From a checkpoint of a small mixture-of-experts model trained on Wikipedia.
Size: width 256, vocabulary 32000, 32.9M parameters.
Training: a variant of SOAP for the experts, 499M tokens.
Below are experts of layer 3 (counted from 0) of a mixture-of-experts language model. Rows are named router (the router's row for the expert), up (a neuron's input weights, with its number), down (a neuron's output weights, with its number) and show model dimensions 0-255. Each number is 500 + 25 x the weight over its row's rms, rounded and kept within 0 to 999. Numbers have three digits each.
Before each expert's rows: "mostly gets" lists some tokens that are sent to it at least half of the time. This comes from a sample of Wikipedia text that the model never trained on.

# expert 3
mostly gets: " against", " called", " took", " signed", " where", " joined"
router:517464507500539527493544505522548469490531469508440449503501496511457488509478499522499476503481514500505444497493444473462513511499478522519490456495522494505488462501500526504490499479505497478468499521472476523440491512441533504547519491504511493460525511508502504505480484484476575497581518510503530490498523480500473494470525484509479535470502539515486506505488511530488417550505508530525508492536481485497529500455520478499505495479514472494549537499526561464442500500507475492476518527494506506517506477523517518522485538472551529515493503511501482504515499475466490525524515472481465503535493512513489547496473535504498471522506500497528506519491498487494513570514474506480508509471504517471484499478538505518510488539473490491459501518566487478505478514534496
up5:533514544491482497514505504519444441474534494484516496490505507509477486500502509499494492540555507544514496498479486477485471491488525539564498485554510491547547467523502513486505526543453470495492523500490475512499497479469537494496512494533509483426494515501505545505530478522448514459499495537518474482504544515527469489493495508474480500410490475537479465489500467494503428483464514537504503545483500479500487512507457491512505476475525530477518496488521508484498549520474492487482522474533544502510499524488540512555487514486491521548508505499522463507532509504523529529519475469479510497495441512506473458550511536499507516493504498504497540513516496508504489484482512531523511498517485467508531478477487509489530472519470477490535530497531529449489490479506527
down5:442516493500511507534464504476491497548468527503496552491551491512511540544465494487491421539550549512491541552475507506449513507472468513501523518499487486504477476494507533519496501506511518493536502461522510472474491493489499493476505468528519461486519504459453494486505516503550555458500486506505498541509487495535484499498509526490466483491466499523479483507510477537514483474494521505528516483511479447495506487504472510493469525473510529540520496487504470451485510469480462560500479518461505483486497459497559464493503536486466497541457512499509504525560518458470501513434476483515465499508486494475497471521490493537506480513560508496518475504503498478516529479481495498495496497477478534519488506484466514472490495493485490487500521483560516461485488479465492
up6:510460478476498502498474553486492494447496545506493515525514525508474525458494520477510492538541502450509471479492527484496524493449465503526444498490489529506475504511538510495506526497495490467507483435510500521505491530517485484462497497530475556480500503469531471526481482493514499485510473449512536526505462515470542495466527428548474503521506514547537522503528537489482467529508561488535472488475496499470502505489480501454463497508513506468522502514503486480480476492503490454492473478528513524525517490481531479524507514494513496502443520443538500517480484463465525522464492500551518543508507463489514498489534470475550508501483494509494513445457529509511543494521503478505485493504515490538512502560509515478493482481516505524526496480557493492509509527516497
down6:513518488503530480489554463560496524508555507511549472467487512501494458470506526491514518462456481490491461520483544495519557472470513519513513504490493514477502525528501483509472472494473463500519511482542518481488477520493481449491480457492458520476527506490490537514482490527497451496453563536497514515520538501469508491476499470492508513495522511461500548494557513463495444498512492516542515481509473513484495503520490479458451476523526510522512482479532491507487445512497470492500555512481492530474520532516475522502553501517512512465491498513450469528479539503495499468481502498497487481496527490470470495509482474486526489520530530491522470481473508479541488518514444493493460487469524537515503520520478451508494547501514518477486521522487510487494538513483560
up7:480486522497548481484515529514522446502513470496495438486472491529485532504490462513509510509537506488511503467484509452510482493477499475533522509494498458534516517501516521538486494522523502495541478525481571498493509484514495500460481412468534511486530509467466541515524465493462506518553470486511534476453523484546476505485498520510459520499526488541486512510491509469517443539477496538472493472502466494501509579516498506511528474470495534476526532501487506523470546507548459497476527448504515490493513523516501515469538519485476494529526483478458472522524479502497492538496545494497505486497496470495496481502501522564535505509505482475468494476519487510469506527490499516479531490513520477487551500497506481497517489531504502470506484525536558518516513503471493
down7:484470523512482526532506504536492460527510482473494509472480530533496497485501495467533486495524517534512487479539528505488500530515504510459504518529485485520482524501476543503511436501467497495538528465504512471521523460533481450489494484498484490488523494514537505476489502471504532495506522538487468521480471492497479516502493528481499542497511515514506517478480546517505489542485515497538518504471540524475457483514524497497502504448533524465558560460498498506510492480448507492510461534497495498486512467509514510482513472529482497540498498442484492510511537525495492474487529470500474524523511520477446468530468537486516496523519468508516463477464514418507500475455488480577534454509458503517475509483488459490531491460493522503513492465542470507537477519503539
up8:459552514488492561530536486568502533498528507490489509516519527504488533467498488469453456511469515495510498498524454497456488504503502527488523481495487426489479497484488501477506467471506474456503532470475466533492479478487551513477484516472501492512517513505494526491492505519515492510478508493511523523472472446485507532500477492508501518477520535507469523453450467505486440553483471488474518562480503509459515557497512541483526503467518503510533488503541472502500501488484480510484473472458512491473492483524499482492557459540484530468531471476553513472538552486540543478525510489480505509492461474481493519491493505484493485517480499484475489522479474483527499475550500455501455477505500466520518502516504487487495486504491525491491487530531528529507496539500493
down8:512508516537484515504496510490493496491512456482475469499494556490491489485502510512483448510523544518489520476472499473510501533503462493506463458484492489466491505470482467503502490463495530479532466491481503494492481510543484486523512504510459502527541532522472501477532472528517494503484485511478464498520461494507523475485485512510505502520504471486456528488503470499540525484507506468509483490463515446483525463510505501509452491491541516471444547508507463515456469555537524493490484512445456531473483480486496521480513463530474520464518464483471512529544563463523514488516536457524523498529473488507501533492510481507494518501458499466491471506515480552522506485489478541510442546522453503531465463525507513538512462497504495488484470510481511543515477488565504
up9:523485475508555499460545448522502484513505498489508513529483483497499467565466463533516448514482491517497516502503482498536498530501493489535512498492520534472479488499502516519540429500498499487531502503499475544513490482486497495527510495509473477486490544520501481478528503488475547487471472544519485512490474486473506504499528491498450490504511523540510484562535497471475473531474492499529477513524466474478516496526511523498476483471501464531527473497470513502472500480510538511509525506520534534504459479531497496558457438537483471492520519497549528523540453492469430528495486494509503504510512495522547510561501536436485491488485494457475488542488516493492451526488499490497506517483507509452449483517522510500512500505524501521517514551492496480464491526508488
down9:508471503480526496488477537470507545474521488490515569481547511516492475450503430495465504491487516506486581496520485515498494464511524489579466503519499511452521534520522477528492513515494489471575489513453482457523513494513504493515528489470474484471512513504485543500527493521483525485529535518507440489504446515481524512501493522465457502479504501478505479480495473452491454522515493505499502514496476513515521530524454534488486483511502495519487501500485536521482511484490525481468522540478508521524458524521463477480490489468482466515455477538508508529522496463483511474458510510502490453508528530510490483454507502516486487487457491494453482533495479502531452484477497535487478507488514460469521526523496548518490499466474480515494500514505509530492513541483510
up10:486484536462516465449467479460496557456515508488481452491584507451555501484480525479500492515540512480506508491523473494495475475521515495506503511534543503497501457484484555521504476498494475514477515530492492502455517501471517513503519528505492497497506502483461478509493528532571543480556533508521523518522472477522546500509519524508477540525492491498538478490483450493485503529496480506476463499536491503489545477498480501484499502477486505501531564494529504523487528538498480504513511473525507469516502516484515479490485501511458515512467474532461517465496474460483498511472499532488529494466466453480517500495511538528501477506500488490571452471499525454492520508528506486512486514540466517487514500494507461503498494478522551543488511534485523499502552497506520
down10:529502554519503483484480491524497474469484468481527484525504494519536518492471534518487488444511525510495514492499540503521523508487498494451513484524537468459431497454502518501502474502491477499472481517538490508522506543476537537458492493478463518506489547475488507520459515500472486480515545469496520485478500502520495484503467491496481496480538497532475470540512488540453502491497515502498520452554493477532484482463448515525478524511553513503556549501509521483520468560508466467503512490509501485541467516529539510508526527474502506471481464530483522495507511515492462516520496500473534537491476517494478488470474518512509505466510460518487541507511518479499504490503511526500495481528464488512503448548423512495539532525509518491518468536461494486503480502552476
up11:456517500488474475500534478505492490526496478510493540503470486490463495514553506532548513518499520517534506485457491447488459486494487545480476513471550501500494524540477468525531477554526522451483483515503502490481478503482479515492548473533500471449503464530516477475512513514529502454495498468464494485505514496502494490490490521502478502466473536521511503482527524535500462496483525506497480483506467486492528467496514494466504491525522484516479548474460462517469579551534521504579433520515465481535474534513519511535485488512478523509487486498479421482526485489529485514521531513520549484500462513468516489468457442505508512498485487487517504501503458531503499554493503478494521485480474469498501524510504464495515479515490504479513494515510490488508518512499483
down11:515541516509503464498561501533476504477516512559471493483484448498485499516501499474484448507480482533517529551498494566517490516488505523479499497490443507502494520524533457560454534482511519473520508497491535499473492470502516493515497513469500533544474476475514496481475512511516477481492479506514500462501482482515477540532516542525488489516502462528488466462547480529486517513460539523475463512464472505486520470482514480515501515500497470492481498504481469467537495502505537508512538463473537497458472529525434484509524521506480502499508499487507494500462485570527507485536529503511498554531516509492499526482459446518499491537514480465534530493480492476504532493499555499508433496471510518498475529513529542515516516474498494493523460522481481492526530494494509
up12:487502521502506509544517514527511514475536486509480500484479491482492518464516551520483489490502474525515525482498512462521516492559539502550486450509471524524507515531487477514501491531520453491460476492511482520508492534504494527487460547472491498494480536496565507471524508475516472501492504500533512506520496505492463522452486518527491536560479504541522481501534473478485505526477513511544492501481492479484494527433468484504528498474466477488527496508457483529505513490498495531478521466525471500528501491474519506495497492503517548482425525485502509498474445473553533512524503486476541475506542452478517533534473460542521507510498506514484481560514531469524471469514483499542456516528520495510516475475518485497482497491513482480545486482515501529529465484516437
down12:530545501511548517434479450498502519475485487467537481510453460525489507494483456475522502485448515538480516495498527534567516474481508513486497509507444504505502487476517498497501537496505509493511556487503558522526463511495526540493477523501523511490493463516517522502465521521518482522486510496491496503548465510538528460498512521489497532471496484506451498528482566518497533521494492480542493526456488448476505509501510497499494472491527494528483529499539501549526478438507513506485515508521509501521500518532515483521485536490498489482457519471484510477514525483527514468483492514469499543483472526503504474490473479512475530476463518502493465486519509487489455443473479519567522466513493516509484462533503488510573530480519502485484484535504463483501497521511478
up13:477498501503537524527526489517505482478517468497472513493504524548502558513521500517512483472526511548508487524520458475508516509504509467545526496514509525490502497499503550476550464481471514511505492545437510509514480492496473486528428538501471452513491467494508534510498502454490515497492488524484512532491516508486493508510492487512451552514482520537505476512532500473519463510455474476510501562553473532512505458474462499472524474474492484534463528497486475507467506487504535500497523508497554533520492476499485517516513523538474515468490518505491455504516537484484482516487490488468475489466507469499463453511421516463543530510521513477467480516476496507461454505504458512512482508491480526480511515493514489518529489527511501531491444483483506502474510527552459
down13:527484511511492469567502462477550470503508484487552495473541477476492514487492509553517510514463482507469516505519517510527439517485535476506507494488498522496479490486451528448518470543526530503521506513491501529524531491529469528516542556476458495497499490477500500492493505492434451530522490507489486506577510480515488461484485491515503475492527492512513522508512475485506460496479498520508504511520526557503529498530508466541515494501485497496490464527496486509489508479498496478526501503529505544487517504504517530447523472496539482471479511523494430509493483507495507495471520490505446525488529473499491563478492489524482546518473491505475504490494478525443524516542517509530491530523495480521500491510560483550505471498511522509470501534441479557478498491501487
up14:459512501507476432481499468486465528508500523508492492513527496469468513442519462489485467528502504495507490523516496520522518521443491495517548540468465513473537481457424498525527493475507465526517512519471476536503533505468493476498462517543497514460579491515511490496506443505504507522507482533490545516519478502448530491477482495536509510494505485513480513495478532516452484472505474465448513519503540528494504511559516485494464493510532485495506504519499529501546470495498519513523458518511501475496501527469504522497511467491503495495507503474474485511518499475488518514450501462511484524492502495506489460512508546504529458497471497480505508489525543458513499503514521479487529485521485494517530462517495488551466491493471437543477483468501532563515496496512465
down14:494491505531527530494480565478506564506476479490504461485449470488491482486498525475501554495499501491514497492493489551513527496477485491503534489499469500538504491497461466479478466522470518519501523493507518523493529517507486480527521514483482519439524504500560555538525508528492481482514473474506495511506465537518490478479511533514514528531572502492494516493459526482518496521464490503521486514503532524540505496502519496495497471470554470527515481492463467553475485483498514525498526434479478440505492541491499539534532476527535487519472498503503466474445513487493485518498492538466511512500485522501480439503535503483509499473469514474503529498466496476482514440486521471510504508540514486484503488505530478531481497458515540468508473511480535522505449494470463
up15:553485516489462489517528504496513510507525492516514528493438535480503499532500499528476451501491519465547495520492486528523473458493490497517495503571535522452526473475507519477507522524519423508529472520486512485477478507528499498502520502487495499498493491538518486483525527504501504470487457480498479462531512496511459495517515508509475530485471499545494484553480532523491471523456502472476492501483465494545465453506464471464499494478510527518498551541470510517484521471497526495511549541459537535508490482490462506530468503513517498481500509451533525481493524484516489506489502507517506543437500507500494496448526499488548503490488465504522492546505526518485508535523512461479517506499482472485499548504517472508510514487511500464508489486562515468515501439461543
down15:469495502553547526525533497466511516526524521514525484424525473493441518505485494493505485497481538505491488492471436517506500492493494525433548530495505434500490517517485494493551495509485500516492546511532492524493502503502492547493487519529509450505502526563502493488483492495535499469514480479446521478508570477457489504498456522487512546477500495526532486487487481461530496522490497503521476513510454497529518474509505521504497542508492506512495519481512481497493499505499489493527496485491494513484541479507514540529459481471480478465482532547522506531512522531488479549478544501501503525540498528501490548473520464513470521513498441519504496505490546491489508508527475475513507529472483490446462518530539512505481462519507475513522534473516513496496556520519482
up16:462523547512440504457489503500536483507491486480487512481483496491525518497489489548531513521448502500471545473503456508524515513514492495508459478547507510479501473487469527504510499477498492542523537472536524465512474476489515473518494534512539484513449495491510508494453534484510469486541499492543511473522499496537514489500530516473503504519547486548498516494527506487516470468497501509508519498465505536553492486456519428514552518471542499469530509500471486489458512512451445490495529475523473504511474501473489508490511473524514509513489444452519497486511516478520500467545499476488549490480468501542490440519508530506556481491535463534464494531504490509490507517514516468497500489506521523497520488479487524558475516523521526513491503506556521508500489502457514
down16:485507533548505521525553502484515484477519512477503517490489504496491472529478486498524513533485525528458505512485518482451463522499501510489476489428522490482517458475479527457542478495512493517539516467516498472468528481485478496492489506477549533478489486523577498513511521510522527490534486481550540491508516500533490492512508485472458488487501525538487478479494546492481505524509566539471500555486505535525519511492485506497492465477492570517482483516472498532488477523527502498487545500494549500504504531506548545505511534492524493513509531539508471519488505535485500499499482533535456490477472521522499452572487527489494514481449529466489511521496481487514509494479521476476512529494519494494538510481466463530486539519450520472490523484493535497492500482512543
up17:510524500503485492479534489539502521495454482477514516545512526478492464500509479487508531521455500506491481478533505469533515519493524510477553509519491515486509521481463534457545525486496496486474518464553507509476528510475514462507484500469488500443505516477476528524454468554496538498489487510542528533537456466525483441501555516503456489464490474501485486477524486476475510511512471502501523524488537505515570503539507527481503495473540506496536528510510494484481550486511491499514495483478468467467459478500497498479482536504515501548500546470557486554529539518468509450505517472525470484480486492503501528504525519510482563461521490465474516510515494501494445489487472496511500523504494526504516498568498502474534471463517493511512491524488526487477505502484508
down17:518515525500548523481494482462473474480515490477510531480496509477462511482555478500483495530517456537513510507474488487525534497520500475523458474490534503497522481482539486496498490523520486499512534453550499527537513484475504507494495522462468490538466507505531478471493487512516535469474520525518533506480435489443477517521516484494566444523477503494500517476480500513451512483549513528509500517506517451494497476485474494460464508513515516458458527508502524503525517463532521513505499491464462521494508501474493509499488526529475503503504529529481491525515502509483512439486502512507484501507510481540523495533488479512444446506529497437509506470486467492487482444472529520533512496495495494491457523536494485479488549488549528475531518483472480464512550538474533
up18:524479499516502487522504520474513504484493524486569505489537490500507502493480504442536494519472499521556493530476483531508514492505471494505480475490494495472520492476522511508552480492506506493505487484487519482494498494468487522509541497529513512496524524526501522460469538514439521541516488508504540515515470513493496489477491500469514477436473453525521489506526465493515489552478499540547486538514503494533536503493501477465520491459519505509475557532518514498452479517515441492469475480509533501500506455490487463528472501534530517477492492550491559528525501513509538472489561476496472533533498512479539534526478502477471536506446466480502459536496515485495508566492490528489522541485478500538511461499489499513482447513504487506463477472483514492509453524517508
down18:500488523488469524532502509474533525538451481496482508488536493523499481478481537517525513493469465492506440521491522495454473513492479523528542498515511458455505477523560490522537468479492518506481460522528491506492528504514501531492486434510498510482456509497485525511448466504482491489545503486521500513492551520440499490432535515489452466436518496540511471495481497516504511485483483494521495509512525502443536496500480546487502501503447479486500474507513519493498489486490487458525494493503517500525490488574493515496504486504560530531496477478540481505504460539501529471528482496495517502514534528485506495499482490464525482474529503494520476476455475518494538515509487471477520454489497511490469474483467534509510443521543521536481489473540490535499512482499496
up19:471483534493471493483517488532524512481489514488559491499499507506454531513484467532512528521496509483479476528524496483533525496497516487514510513514509514493529453509478474515472522516504476510503517523527480534527478449474550497518514490512501481457472491558487425508490482509463527519514492497503491517490456442516513511459489512519477485479492471519511470523504491462505467513455495484539490558538522493476551477495516547533510525528583522492492510553515524497514447492486478471457500449475510494479505495485529502499519468518496506473519560478556509486492495483519530507516509500493528498515485458511494498511455464551522484478482455474504517499511548461540507495510515538490466478499470498501537475475522518514535525520520489489480473531480481491502498510536512
down19:513449523481487461497500488506503433523483523513505476440487466515474452486503490454494479533535504485513504515483504501493531494523495494490519472492438560491492481458494487488499457502485497482518499473506526456444517495528478510525541493516492527504511479496548516500504489497483500489448514479530562488503460525497501500472473532477503538510521494517495501498524534467520492485483484526521493470494496497487510439448457515476473515510506493438506548505493474475508515482497494499515477489487465540468528527482543508536489474544490468512495505516476513552506506495537476471445477541485513539486514514473522521491501527505551496472549506488495494532480463497460522503547507472518502485582509472489525493481517454476494512512494510503516503504455476518523505490479511
up20:457496548533517536485522523488516479520487505501532466499470480483527519470512498462502461546454495496488518450455497530526541479487497444524510480497481505537524523513551509480502503522511509448472500467523489470494484460465516482530491510528541479490503534480494498506473449539490518473556530470478487506458510450495508494456511479522469467524518545541517508498492509470476501562494478506489499491497470518502481515479471528473528513495504486483510513531558460542476486514478499465460497532509563517513490493502517551486539506527454518509474495504500502477518482500529470511500504505521530519532509508500508507463474518497527488537479524481505481557486500528551495504501473489496559481497488483488505527483517467442500489526538538487531497486506529494479490496486494
down20:497515578500512495517470514475545499537490540512485507482504498524492481471530490515518525465487495521492506513537509489481523531449485502526522437445497482491534489490516466511498511505500525494472511508483520477489486493525508497482488500506494481469508526497515539495472491508501508460554479483478496527502489520537480514496531505483549510518538496505489490492494487483451493519499481500470533432519527491424515548430513481476481463521511472512474497508496482491443479505481501490509498514519495515504489510548459500487482511469488531499447489512505485512542472512496535500466501534519541517534523497516502492530469551503523510544500520483545467500544511497564438501514495540493506499502465471463512522491505520507486480512469472459550527534500537517451496483509469
up21:509464490474483505505565538499543506471523526485509464513493527499500495545498507483514478495506484519522467478457504527525471459546503525524489486481530499503477471494505514494526514499501501502472468489518458489503509518530563496459487535472509525487533482489512487516495489482508477534524487485539506513504546522507525508477502460522476502501488478483510455518451466502518477504509503510462560490487482529492514483495528567453528521505546528499512535544509538464504530499484517480522567510510479509501438519522506473520507496496481494477497537526484486484479468466482536538534415464502511476507453481491526503522480532489484522497474507471503495499492489494481516503498524500489509490493521567527509514514491470447492504490458449528486478530544469465496544496495513
down21:512488454548484539519521478537491467496479521537501503508492523496525542504485447517513508513507489524492487489473488488498550453483488520499473490527477476503532470514472499483486523479486459513501529487509522461504478478513491535486488506511501531483511515500515520526504466536542491523526490476517494481488541501483484464505480482461548526525507507503504435502471539497508505492522525490513491475542501464510501534485496476507528520495455497495512509504544519439519506495520484484506521552546478539491458506571494506464471465506510487514473540508495517492497539504532487465490485490474526525498480573519544491479530522519499525465518493519575505524508517483492488473511483426528549466482509512512488514490475484529465487508488522524506537519486444470456511482476528
up22:514510516512486500517534486462528481502502542482545478490496511524518481531489456463529536519548528483533455506479494494487486480497494497514547499514502507513512537513536468512577570510506479472502474493502518444505480464493496530459512512524484488477483555481526487533530517525510490480511512472534514519482499494489543455509482500497475504469494530472490543478460467562508487508494462527525518507542512520468488493498496529498483491462483461484508482544530534536462544528500520501484495503510521480495498468455552504556457536510500552541490488502466475503507547498506524480496522489494498503515526472525509471511524503523502464524455481519481506469496468481541522474505507510486547483502506471495471507510518506496496490461550480518486498534524474507531541507522488
down22:515476513469483504526495516454499458454477479519492467477515475487497459538524504499518453510499474512537471541533471496536521493489499476444515511503460495476483519504490487494461504556485490474535491518517479498522442489481505515475517502492540522484467502463479485522498488515450485516474534548504514504518515482510477518533480498491469514519485523481501509497515528509520577463464509464489505449545497517463533490481520469524491458463494486481503447483494488525534514531441517502494509509552482513505510539488558509479453516449480509514541521502528512502490461533449486504491537463503485488487498500522488505488466479475492497469536514480492503506508505546519492498532486477476482498520498444463530521503514483522497505496459455498479527482464514503490519519453482
up23:533480578494513467540491474538546514495455500460512459498469536496458481527515517452486512484461493503510527453460511506554497472486512525578502476476494505513510434483516467485522510449493481497478506533559495497479492490496507508512484516499487469506491487528556536479480492485450506519502483501491481485510508504500516503485472499500520495451458531494526500534502513478497524514460523505490525492474522519490518524472439483469503496527558558493518501537502527509522486490489508534497497499452555507511500522521504456521502480495517515496494462494519524464494466499527510480501493504533545477471478523501490492483548507477508560497491489488494527533517504501506488516474527481501501483510547520468508537455524534495525463510475494485543498509515539512508470483480488
down23:497480470508516501528493525519511510484501462496528488408490469481478482521517478506474501565443481473501481484493511489506535529538499473487502488539505511529511510483513515485516478514522482484481520492478474469517474479561466533515517512498496496505530480545468504529481510466513472512468488501476502496514520536503466483482522503473486518496508517485511502553455502486506508488493496472498511509445526514504529504495533534453494520464482504504538474525472502520514501508485490523535523525535467508491497491501539509477441486546512529537538564467483522535491472476523503467491470510501517531453512439495467493522461479501532493497472506458459520496499501499479503497568528523507508484537528491489475539502531495505474466488499471544491474516450488522471531501443528
up24:488480497482538507462466481466482524488501485511485507493495515474497494511499490497466486552502501502514503439484505457518496488496477518472496469493466450562517515523536512459506520470492531493509511523522516459457558507445479506473475475502517514515537512488526452459470477494495491505526522513514518470515537511495472530532499484525480511474556540529529474487476515502484493449487518448497500514479498485477460490485480523471492432479519519515490507492477499537471505502509482461516501507560525491530503510466491499525490437477508539507485475515504482484550515570461545479523492525471516485463472497500494522526565483491495485463503520500507458473521489508514467497497499535503468528532505524543520481484561524466513504513482487478507518489481509468517504517487514
down24:471519487484454505487484494513518447525511494492494542527503541507506484514472511490556453536518553506523527457483516483534526539540482531499505485495485512477520544555514481488482544491509470507532416531536521451526488487458494526491504526529508509484539496510516492462486532467481519504509513532502489439507504488470464517505499503542487532495502480466486522474535461502492518524517504490512524468492540473496502472515519521514520500493484497464554460531532505484510477517504522450464441458489476510515519509491511501498460458487500517487550501462502494483500522487489487503500515532480493542516474532559528486492490454501487515462473530493531493485535478518514466501475508513506458499502519509510494507484488546541461474452503457522508482497509510500520508490495484
up25:479470510482533507447463507506542497545495509533520503540490443544504466472524524503511463513540482552512482543491462496526522510486442526518505518547513520501511548487470526532513493507480554523504465509495472502491498506483547510482545496510512533525520480539541490521496502496487519491537511486567542452548498482494456499478482520553508478484510523480510495527515522478461463554509482479539450498483528456517503497462539530517513487527496484490505513541514542526504487490496531513492502529554512532520523552490518493504453526477522488475508487500537481513519534532532519487453515461506499514527477475475546547507503502495505496512492538501528489472529460501491526522490520509523481535489476521467485484513524479504486511498511501496509512509506482490494488507494482
down25:458492500467473529477473497507517485525488494538503500476512496500518503492488461480472499496463442508443483478527471518456511504523481508511510468486522548469499486498515500497515447549496522550511509524520505535487471505514520446510535484479531502502501495515482528514502526487497526508498529535483496473486532493470508503460527500511482503519518476567495497531456521485498463462508480473479494536450494538526533546517495530494467492514535477476506511486519570525480555515504485506506510556528552512499482505508518469523505496446481497515514511542492462494485523477474501510484510558461513492505438508462496495491452494517513454491479508490485555481492458480461487457459477519495478521517509515478463469510503487469511485480521541475531504504476481523485465509510508
up26:525494486510494459511514496483485492455541504507537506525537502480521500536512508554502520507538480495521496502516518481485521468482495461487505482508532482480495499535489534518480558497476505517496471482492484470527489530498485494475520478511526438465523490463517520504490506508513439448485501487526454528483494457523579470501505483519502521478482491482497491523509542464509489508478484526505568497464512493530484482493488496533490517487531461507523544485552553483474542499483527536483532524468494475463487521488497503545500484523518491543448539497510492543540515494491476494488472450548515515485441484516502495486485512497503497494490490451507522520462548493496486503518530512468471502490445509500504487521490486513500429511473456522505524494504521538463496484500519
down26:537474483519478515517475522484466506533467505540527467513521525532494491509515462494511446521502497512480529517520510498500496495469532496489534513514513493525476495532522524514513555514491501565506500542507515480544467491432505490497513494501486532505521502476503502530521476527517491505521519460483517499545488462509490506473481441509523532534516506544487513502527502480528493504471555530501486479470500489494477540550457513495481483532483497482498529474528496494515449534482500497551494486476512506474477520493524505486493464466496429538454518514479480497487515498495482522509505576488515522519504498495496499508504491467480516515507515519512480516515455533451505506516457497512468470469530502517517480445533489492526461530492498535525506440455451543489515510525553
up27:469500506428532484467515467460492494560515523469473486514477538566498532504519518483479501481502478532513508512500506533460514522511482506516507504455521461528484496497474497466471491556557485466509538531498527498496474514513470503502539510496519504496541503530496501525501526501514490526486499501495505518480433523538488500447457469493490514515516509523473494520510493538488508497453560496547502525513488530532502481483522516504511485493505478523516498454511506523458520544528515521508521542519495531483491484523492515541510503484505519492501516502481493438502501504506487552498486507508517512504496528529538478538497459506468515498480489544468541506536521455504560525504523535505504488516501499486517525499489465489519520505498456515532516555497582491507474461532481
down27:505503484521508475525507521460509502478476471539468509500497485512502472488504462477493510511468514501502493485521502498515507443511520498503523500485494471498491500483457493514459497505525512458509530508464501493483510497482491491505543495494504525465506489435501496453513485533480540519472476521510497547473540497506493519506462495463531436597498475510515515507489504483435475504479493485491552511512526435496458504461483467509495500511515508515475493497487471518525511465493497515532425489479485473524519498471530526514491539510477496467491485497520481484530507540481508515487485480497530529560512456507516498497527527479506518521488521476505475483516431499491529508511502496469534545442517519510456500498509492517492500511455433437527482504461502501521466548498497
up28:511479514482516481551552496469531477488521491527515466497502515537482527481499465514503499488507487525505496487511502535478489505522502508497488475480460505525486440525524472480542505495544528512493442551475504519469487472550517460502530472520494505542507500461467512479506517515497474477574484547435510499493531507483494495537517471533490510446551507480515510506554424518508529523493473525494513527503445519500504468455529502541501474515541486500511511497488490504486518480511525527476498517514480477504469510518513475478540572556491504525530470457524496492519517521498512476508508474490525525492519460489477516531498509471481514543506499531503521498466499514476472464515542487486519533498502529491480488499522528469482502495484490464492455516483499495495490466538527
down28:491467523517461511498502510522498484480552521516460478506474444502477508509524492522502499497493525472518518491521483528465526464502466489504500516489546519518482494535504505509495486485529491492528468506516506510489477500479497482476493472441456481468489475416442495514484520524525490497465506524506521576503483468482502519527549499485511534538486544525501541494519497513469510528509511521498497505491482481521522505507556519517560468501500508550516472489552504480521547517483479492487515510573488486494518482507490530516512524506499497506510513529531502505460506528490518521498480507436509507524523509503510503514499539460544505483531484517483513490503507524507496476514499549515523511506515509463456495499484489481418546469557490493497468515478510424536487479491504
up29:512537504505534487531490488520525478483535524498500459535494498523497522526542531514529485504509515516530522452482491476471521454509501455455549474502478494460483471503503495502487458492530484463428500484512500473478486510456520500466517472512546515540550543480535483513518542511494459505493519481527519520557474482467514485495464506466520492482523493546541494508469479502490504472418500489480493518525503498456491485502515508471499518467530512499513537512510561510479498498509460485507527452476524529507461528497510497467485514500481471505532475512475526488499522491499485523510498529505520528485515513495489458506515517501486513550490480475511510509522533494548515525485491525473538523535513489486555428487532526471466487494501470545482517503513522516451514493502509
down29:496497515539476484501493538552469530516485455533557543485535486493479534513503500497518465526494471511501469459495504470469498485496482496483493533476511461519500483519495535492475493544498481495434526505494506548475495476527502517488513490544520461491487495506514519478468515491563537532519513504481466508468474497507509464496473504509510493498487498486497509488502500533497526478499501506478516508513509483539497480471511517496462487537495498507491475479451500535499491517503549532498500448492486455536479506486474436494515539491484528481473486495519488488492441505498496444539511491500477495477419477544468487481515505487492510527532562464454479493503501526528488494507498534512489511501504485472531554480492545493490537546443506507506457490524533497505558539495516
up30:515493482522482465482481503534480523522493531452528499482508504510487498539523466534495527518534468476504477506506429517456510512538468468489544449505497525487557516472520481453480536487532501500510502507536512543517496491495538508497512489492501490469509467512510492492493511502452498510503486524498514528529524525462488484482522560472516519469525496556492502521503498518469467521513496506474487537491535511500484519477495473508492508545526444477531518501470513486505484480518519533477492518498496503470448531528482528473456500482452524454503528493495491558495501493469485505536484500508483540479512489488444505518510494506501481532508508492467528545468475517493501533450553538490523463496496537500532513512514543532458505492452467526434504481502498510502509488541541
down30:472437500458479493506465495548501463457515483476507528465473452515489477519476521541479537470499465484503517460509513532468493507526503496495503466498486495549474532511502505525474471463477536510557472473479477510516479515492499468474445514545526520453503515479520502499512530545529478544468525472498491532465539540492508471479524539477473487469506525543489524477494536488517496504499483489447518514480473494522514583527526501512511496515492493491476533479514494521501541485516542502512493460544471507472469495511478473495501521487467490515491541510505480517496508468515429501491517505520508490506514481479486534476515509489490524507512495477519499490460477457480508534509490469507463463479493503562491494514489515509444554473505467514483476517495491479501503497475467
up31:514514483524516495511537486503539506490497502526488496504480480497485454486521479534507524482530525514502502500472464488504519495465536477488490485496468497511550520549533527466491466472563491539531520451495497505513524509490479543490461494483537499520465484489505505501468520504487500513541471524508467532494486487507524471507536482522480464490542469486539487508510499558486458493501523467498488490512476455474518511515520465496479455501500470480526497488495509504482471523483565505484512499509498525486549486539479509506478519464493470515526529525515461497478511444526523508502525494555485506519485491564491524539454526507556479491555515436508517500464494511480458472478508534502527482521539535499500483506501466522480447506486528542470505545497528515514461502542499
down31:461531488498489467498523494502494470490512497534519526467496533565491483464476456499507493529490507524496503489516489491461474494502521466528503492488503470475511505491496507472487494486510481495559494489476516536498496529494524498529567427477486468521503498476491499490534511524461491492504509528465535495501478524536522522503523481436536518538495531489500529491495471561500473489503479536486509484512472529509475503453513493482472457538497492518500461459496512490449526522493459491524513507534529482483448530518533570511490526492504497544502505495507477488434464501454487540487493534529483501543488450482519537485529554510490535518507512457526507496458501485523508477486457457463493532499485527498477506474476485487494491501481466484491484458521484475500532509514489